Experts of a small language model: a variant of SOAP for the experts, 5890 steps.
Below are experts of layer 5 (counted from 0) of a mixture-of-experts language model. Rows are named router (the router's row for the expert), gate (a neuron's input weights, with its number), up (a neuron's input weights, with its number) and show model dimensions 0-95. Each number is 500 + 50 x the weight over its row's rms, rounded and kept within 0 to 999. Numbers have three digits each.
Before each expert's rows: "comes after" lists some tokens at least twice as common just before its tokens as in all text. This comes from a sample of Wikipedia text that the model never trained on. Tokens count by the router's weight.

# expert 24
comes after: "| ", "; ", ".", ",", "–", ": "
router:482384520465504517566460454406474508559444530458556433471478486475463490515483583531449361512457513524513515507451524582531544467558486529570452594501428494540543427500440552612406543568529569533451463416549588498505492468434440488549497511443549545581471506532491484437551393495538522550
gate4:546481563503439536529529505489438524500413566489469522402512519532455482530477432590551504521611570533498497437484458475580493442647539421552506499473489542438470482482481555546383536576412445501557511410414486532452488523484461490585499423539576471502466493524438473359554561533474470481
up4:566514547528477520520588520436527562547438564438463526434470482502443509535528451616588472462612579542450520438445455432596479465572577416548456490523484493414502486460436491569387466534460461523493478464444504508497478504555424559518518399546542486453421466496479506339557524518481434523
gate5:524506453502436516466473521469574576544462541550406512457547540572562590492529500503513494467521441555490567502520501484540548400480531526546459377474567467535531430465441575572423522461527527479538496438435501506482485513457502399552459484475481625501512570442468508487558355505519523476
up5:530533447516450484494561479438533541523496581549482500420557515540505556435553503512518492501512432555563457501598500443535535445509526493476385431542525533509527467458482532587437516497522518528478468464473426561458532478458508446457487478443471555442538505408473505578521436621466567507
gate6:549500448476431468473466518463509521530452534475362489481508612505479546526521532451471459506453536539513465433473495524549441449583562584461460500474485431444450551530536505523492387439485563570460570437521532503495484509517428457588555495578484485509444493522507512558494471446516585549
up6:448505554460505492491416567437536494546511516523605440457518404492512528432475482533490501462589447436422513558552545511439557485478525482546510478549590522568559456444463538499595477521478473462524446590543505465497491518516541512545494440442466443509513522447473406450464398563540427464
gate7:498488584449437518485520552479551547531425550476499464483559522495684469516495575530535434566435502481474465469437512510465528496456495518543546577589465466542516468443501573452438481524535507476489564572553508440543382551546516491511419484412484575562536564487461559461533462522453571585
up7:565552409606506467474441414525455541406489387527497460541455456534453500556410419515456480445513545497490519563518438598520472461517484539460526433525481468492511535484486477561490522462489462534575437394489427509467539557376489457514511507501446440498419560503510449507509489570564463471
gate8:431448576523436393495453544493491488509551466578589464500529517467413439520458489529453554459497479509424473492553483567511506513422504445562506549485599479463506586513530549515540487516454439526460546514543518535488530543476528471492612448499586585483528464466482439513482573488498562535
up8:555544573520453590443549545412545595556508430475513496591500494492453474560495461472522487503570488555557424464471505430557606443545484517444453474510516531594507436539530444449535624465478591411573484486487461548491467537504521545437497580468474507515468530528503438521542431515506488432
gate9:481459498462541542553510549456514470524551506578580473552567647502478496488444552625530516672444550528484480524542492435496416524449494483547472461400435491536495422462508493542552423507451632495520562389524482567473531544485453451555408533543556493417458499424473438426530487531423553390
up9:451499495437515521557522551503538453512549500499535479633499614529483537401429579446512483621471476491489529457505563454511502506483517498461482436431502474500437407465552416496546448616481502511519472554505511571455614556470481482526418538439537454463545502530466528470460490538409502446
gate10:462453518553490395487494434481580541520502465603543472536507530408469567482490443537489454503445482495462456431505554513471450490486571569551568516531524543459484567461456480459584492578497612450599515494452505537444460557473513598454515484341388492510505504473374498410427463518528505484
up10:489470518562434557580478553457576452553479509554469421515413514570541478498584478574483482571515473463519430512536521528504511574459552444580449458534528503587473506571498414468467507490521543500497461553530434460596533504575524518530501451469597402410471385474497515530424506550522579503
gate11:501493535534435491529527506539580468447466472510454452403548538554571470451481517412509431397506503553603550499417483451440484463503572545525452520469549527502564543499543565534502456476580465476476555571506510504439423490584550398514555482546468521430495457466573577556482539551496475585
up11:518540508515517511502473483472560453502477532509503524447561506472454508461495517487487513368516537539487506479473507482458487550480490389557460488482528528543502484432511555529473542484525453445464575569575535448452414444563570491558512475518507573448456624425534648572463445491428391493
gate12:498453569467514519456387543575564466504496508600474547532558518586531465550459482487486536477515574508485409549577535559572460478560502453369459460522482493537531468515393494492398493481510557558556561449559600495518542509479563515427481615502497431600509438474434490562602464524402441441
up12:512434427523524409494579534530518450415570452444551423506421523479485531465504470402560570420509421521501574492411546566492527632426557523488427503491560555467466412631514436563651482480521402524502518595473433486409447539508594465530492456494511537435489470554560458381450582530573520480
gate13:440483515524437443513496503520492461478505433504529462461543413541402481340449540497591507512577473506503499540444493417526500536489482434633471549453440459523443585461459550510466509414447561462499482472385398527524589496495544501486421536526532465537467519546418550455470510530565499428
up13:484498541489498471495481483559494448476524503454451510598488464444586534529471463492535399485541540522469509523542516486518545543523394476465562474559527473510604464479472512450443485499495450567490489501550497579368554428577482587415579495500609521515495610491653481499515443500485494525

# expert 37
comes after: "\n", ")", "|", ";", "information", "idae"
router:511492593521510515532443503432544464461456507478513344490471457437498458445490507517511428554477477574635466546456527497637480476575501488572517496523435495594535488500477511533530533519502523470405474521554520514406521413439407482500428429504613536498485528556441509481615395529508549461
gate4:532515563555484427526558585574544418460477509533583471422483499444409548567582513464396518405432494504537451471514523510530488565489492481522540507556491521552481515478510477450450549481569507440484475466525523500443465503455551480476432498480453465459474485436506410459529439445525567522
up4:545543550563544506455568389650550455448476429560546494459531549458500490556499501489435546414540449614544572471461532573598555547554518510587532516510423596493447381446593542517510495540490549416434521500533543559496381444517562473474493455469559495491447454461455534515517451499528606500
gate5:471450489516546574502475502465575445478437482505447530602557566498559529435518567477517489446416462485604496502508639475562483490530473547525505437581479449538477475454462498474534569482509482582435457491500360538518504467426532538478570498487505585555438454585459493498470508557638465566
up5:420500445467523416617473505574485486478452523534427480600532516523552456380435583434569421591498513567496570566481595544512480567498467574583591444602415466478450544538424424532509482497541529571454438519501487642437530462537551481462503534465428614573443485523446441547514513502545544568
gate6:517498459482503579434506408326416494489535522562523479550493495538444536532439510405441442473563490486570451475448509508524514554491508562444544453513488458500556516536577536405509529539560532534463447495529487553511551574639489482568574418568433489504434553548590523547528573466516547420
up6:557394488425577542544554483450505485476460546533590510452630462525482364556488607487482592448503455517467516430511451550456497503486469577442484481426511564413529624511437494584446436510544456468466556457532486451444551445592489483533430468461527515476540473512460556562543495541498584575
gate7:487447492532602568481518524457448513435590522522470425484599529580476493433517601447516511571416486540534493590451625405566467492525442467478472563582473443628543450483508539438586509496486523508459530519530400528575513553460454484502487486475512483519564418586419432477540489515514473612
up7:536375548545552528487502503466440552523573430588523432414491472539433457471511450537522548604536437547493474428503507503591431438452497503528558565528471566563416494487550569475499563546506562483506512482487532496543459550483420477543526448576610452560535466428427589601522558490477476491
gate8:523511560488467465582458495522539453572481511508466511400510455527589599610530600514412446497510506524486479459501524399492485441488476467566571551469519508525511478475377480494514512484488537493526551506488536497423533417483427398551551524489462526461454516494510414579481581442537363460
up8:447572562576504409540488548475523422503550437582517416404475580518498448503459498567458539488553512554468418483552488430425628485502475562578429587577527618504483511521460552537478442540546498537536545499532449601570435434512482446528524477486472515567625573454506515505441495469505501560
gate9:521471414488540504486428579556443592469443531503432520454490475444562560482528518543452529482483454505539455501505513538563540487447482536503498519467558555543665480542544505482463537522488491618489551498510544536512495534525527513570583467548468618486531433510484437485474514472553452583
up9:504533497515570562484485561537476570449554476565414526562450450445530535491550515467535462535498397527507503514474420385522547495477448502464449484415642473445530506438497563590489504526604509449498536505502450461579449490507453531533474488458477417481534379527415569536493404481476611541
gate10:592552553515473502460481548494558445515397469502547496548509429556473552489452468531552489505522605553507507480375422509539470522490485476539510520501554562550440470480511546531471505541419605580549418514552549505523622513589483465550574508541592577512488576525503464508501514458581479461
up10:586505575569389487487513540456497365500488440555466440484549466489470513537501531426553547380513499520485415500420443567468455543497527510532504506526599530512424487489548492563426522458445522651528437443570503494552526518527428483541465489576503480468457487502487518448557525428464491489
gate11:455487477491524416553511607495510458577483569426446600512463478543527497477474522455469455535507500597465461518515481562558465522495500607422502625471515425572470488512498563521480503457567518527457508490495444490547536475512574515465441517461453548462483497548445498553457511384558552579
up11:512506431498530432578510480485570478486484552423516460528603537523460393474431553635480433479523527500448542565457490508501500511449500499485439527460407543530483575496538494444534514512505405460575464397549501541484569466448418500488401446454548561373517588607496503410570487401512517556
gate12:473590523515507595385433580465540445476472521463476513433507385501495462448439492560501502484463403578543506506477536433438492480412405496454530496522587498540539572491571481529504438561593534604478467508434513488388502477531419491448365406530532521440444430434506449568458490575452547496
up12:573390454494582470625584451534500513548500460526530498515471552543468546540566494480585472558622556415423497422479421496476521481462585540455465481511494480499475491562444541438507533425531479435526539461510506472547497490478566504492577588558521456554520484542520481416513590466480555551
gate13:429463566492453469471416487454542457455387444468430464550523528515512580539480601370499557563447430452570513540509476575558487487481369451548477490469564499435513532504493466475471476555557516602525479591506452437533426558481400424442500505446455545497481453598461468550583567504580471466
up13:463557545512545509522516514496505636501453538465540460496502542445444439475556394512533547488516417489407560491430524504421574566566539475414461462481493504474594511498485481457520529497506527556528575489484588522511485565505529534397580506464517450521514464512482394452387447554514560439

# expert 34
comes after: ". ", "On ", "on ", "In ", "201", "\n\n"
router:466415536431590535508474459431531489519538597396493467535371445434462477488473567502487419540404516493548552550464540513550511459562531501488401535521478448576560505517447551554488590629537467537462482485611522507437502465491357462584411471514556561524480512518480519471550423497561499548
gate4:477389569491495480419527542466566466486548402478576511461479549509469537492588432554525527536494530542504539452580524550498369467551559429519458490550533530548457461586472449500539566478585463465545420593503531498452461453573570495469427474457481498544514503570361421531591555463508585529
up4:465423464462514483549505476568496468542452538488413496497494446480599468493401448459433498479502477519551478452545466495506388438422514549538445522491503576472559536385436481473509557493503459638401526547528402550476475513548418429570500588466576404532481530535441510510462399448514520544
gate5:535451503490511417442476495497525489447481398479491472430495510492498501486505602529413425565555457544478510525557512450510481407536449576462585571479548534434511587547459527488543518610407464521614480513516480416616428505499437500541509490512510535544518447480564475504501507468507488569
up5:571451468463572505464515532464481390505386576430380537545510472514475537465503522474495519520517461489516505472553524403536444482529555450471577548462482493507543535548505506391475554523515561579519453488577545520536464558612364562547521513528462522520537533503610492458542530537497389522
gate6:469412481552534608515452456462500415468568509481539504515510631476475469432601524489488487531524517524529535565458605486457449516464564452535548583402489519492498514527440508485464446471460462460422579603503502511542560473609486527584590466498535400496507563458524494453568473444503455413
up6:470514507420446411474429561529484545540497553555443487521476391532559526484487461480508550517447457590432419444505502537556551510546469480483413565509546480434537578558507499489409472526527464501577553536477463526515429508458417494442496464556497551463462460501547566456496560516578466556
gate7:567429517463499438471491413555541489495475464517510460570528588533433447462527532583408470392438548524523460469467562455482510535533466500537462491546571483419466533576518516544559533541467560593477471594524577478505474426415582558453484466577501507490444499529471493585471482554462512473
up7:633558468540507509490500460493470560521564466497516424520473423600447552506530511482524539548512569524530509469605420476487567529444512470507582511365433445498531522459469444483528499463542474538460523493426477489455421491460526526510550525485531464596595630479486560502492568545473533515
gate8:457488516532506504450453532511556488509477527554475430561493442457569458480606464464462557574440391570531423585486502422558485649489490420449520486493472545551609542525525454395562565504396544546488610534520511481561557484517494532559522485450573487481512543523452514483473560523441440439
up8:488479541452468552503507524454497513570601423514521495471490421470480556396487408441517481511545497521549516533495479457468431453480539431586458562429524476462486583395544468377559499500510568520514505565468522567457496438499529509588440487385560501488436575507491412485416557587454550461
gate9:479488414526541521361499528445527564465586551449578543533495456456508451498492444524465509453441496514530457465480648448523564499455540565515509523473547543558542577515514442535489540495473522505567492460567461483497542534469524545462544436541562474528499593564482430547480472602469581527
up9:462462450543575533587514450537464464551544482532442454547510515460503502558482542480534501521514574490501415504463374525436398525467565493567510488439441463464409390533533575498518423550539562432469525483486469584518455420468457453497496532540411475452610519476504501450464471371521514521
gate10:529463562451467508428592523535526562528501508443484578412498493465502598498514522637497431498499526503474519450555516518491553431474480472523493456472609522500488485467523555459485497566489475410459538552494583526514605420546558464474374550470490582444454461604534554482523440516539522609
up10:463542497501586442460543501631530503508418517489478431425519494514461467545481477469461449427534535583520471460566504420494527552558561474514439494499469452513520488480440478459505548537510423544542489519492526524549515470548540589541467570528523450490522537466486567571669448590578433520
gate11:446513505419432516528489446450556522378508425527551489568538500524510533479414500499497529492528481527512499528545533416580530496402463493525624471457493394631457510481490462468398530491476476479568535519558595474466537530537473570485557446483439537492616522470499526494484443498550533527
up11:470563401539388461573443527489530473493511440545475477519543576626452522518484444450440478528603534579464550543487533466426527484497494478469530494543574431578562465401442506458510424582402557521517479455497476527547632456450478477446486480442511484362605419468418423530478549441497510550
gate12:585447499489604490534481479501507490538455506435485433436488432401485407502415449461362493585518523531656595522492513463498403459470452609523490503527466532519439509471492438441531461548486535510522518446553490500437472509574520487513563474486367521472554543448518461492525557346453514459
up12:434450444485571520644477454508522515450455455481497612491531528483570454594468468464463440523538480464546546480490550455502437501498499578548500477444489462511480500427500508466444444532502549497493618477473519436473570459568490451482500514548429444491498432425429545557522510477401531558
gate13:459525529512649487575526497423525518522441603487525341571448447417519432478500397478485451544415446424547541449531532443526441491423520546494516524514508432483531524438544551560503430482537581514511548550494485505467505525463422518542512504535555557429530497458526539526401429467487501448
up13:442507448430506423500508559443451449429538560469415452533461452477489445531543509467460460498467455479487510522509488535491463531536486473511449555443557517538449605397426555495506432462502522549538483531526422516507475530485527532520495548481527484548490407568549463426443457552496573548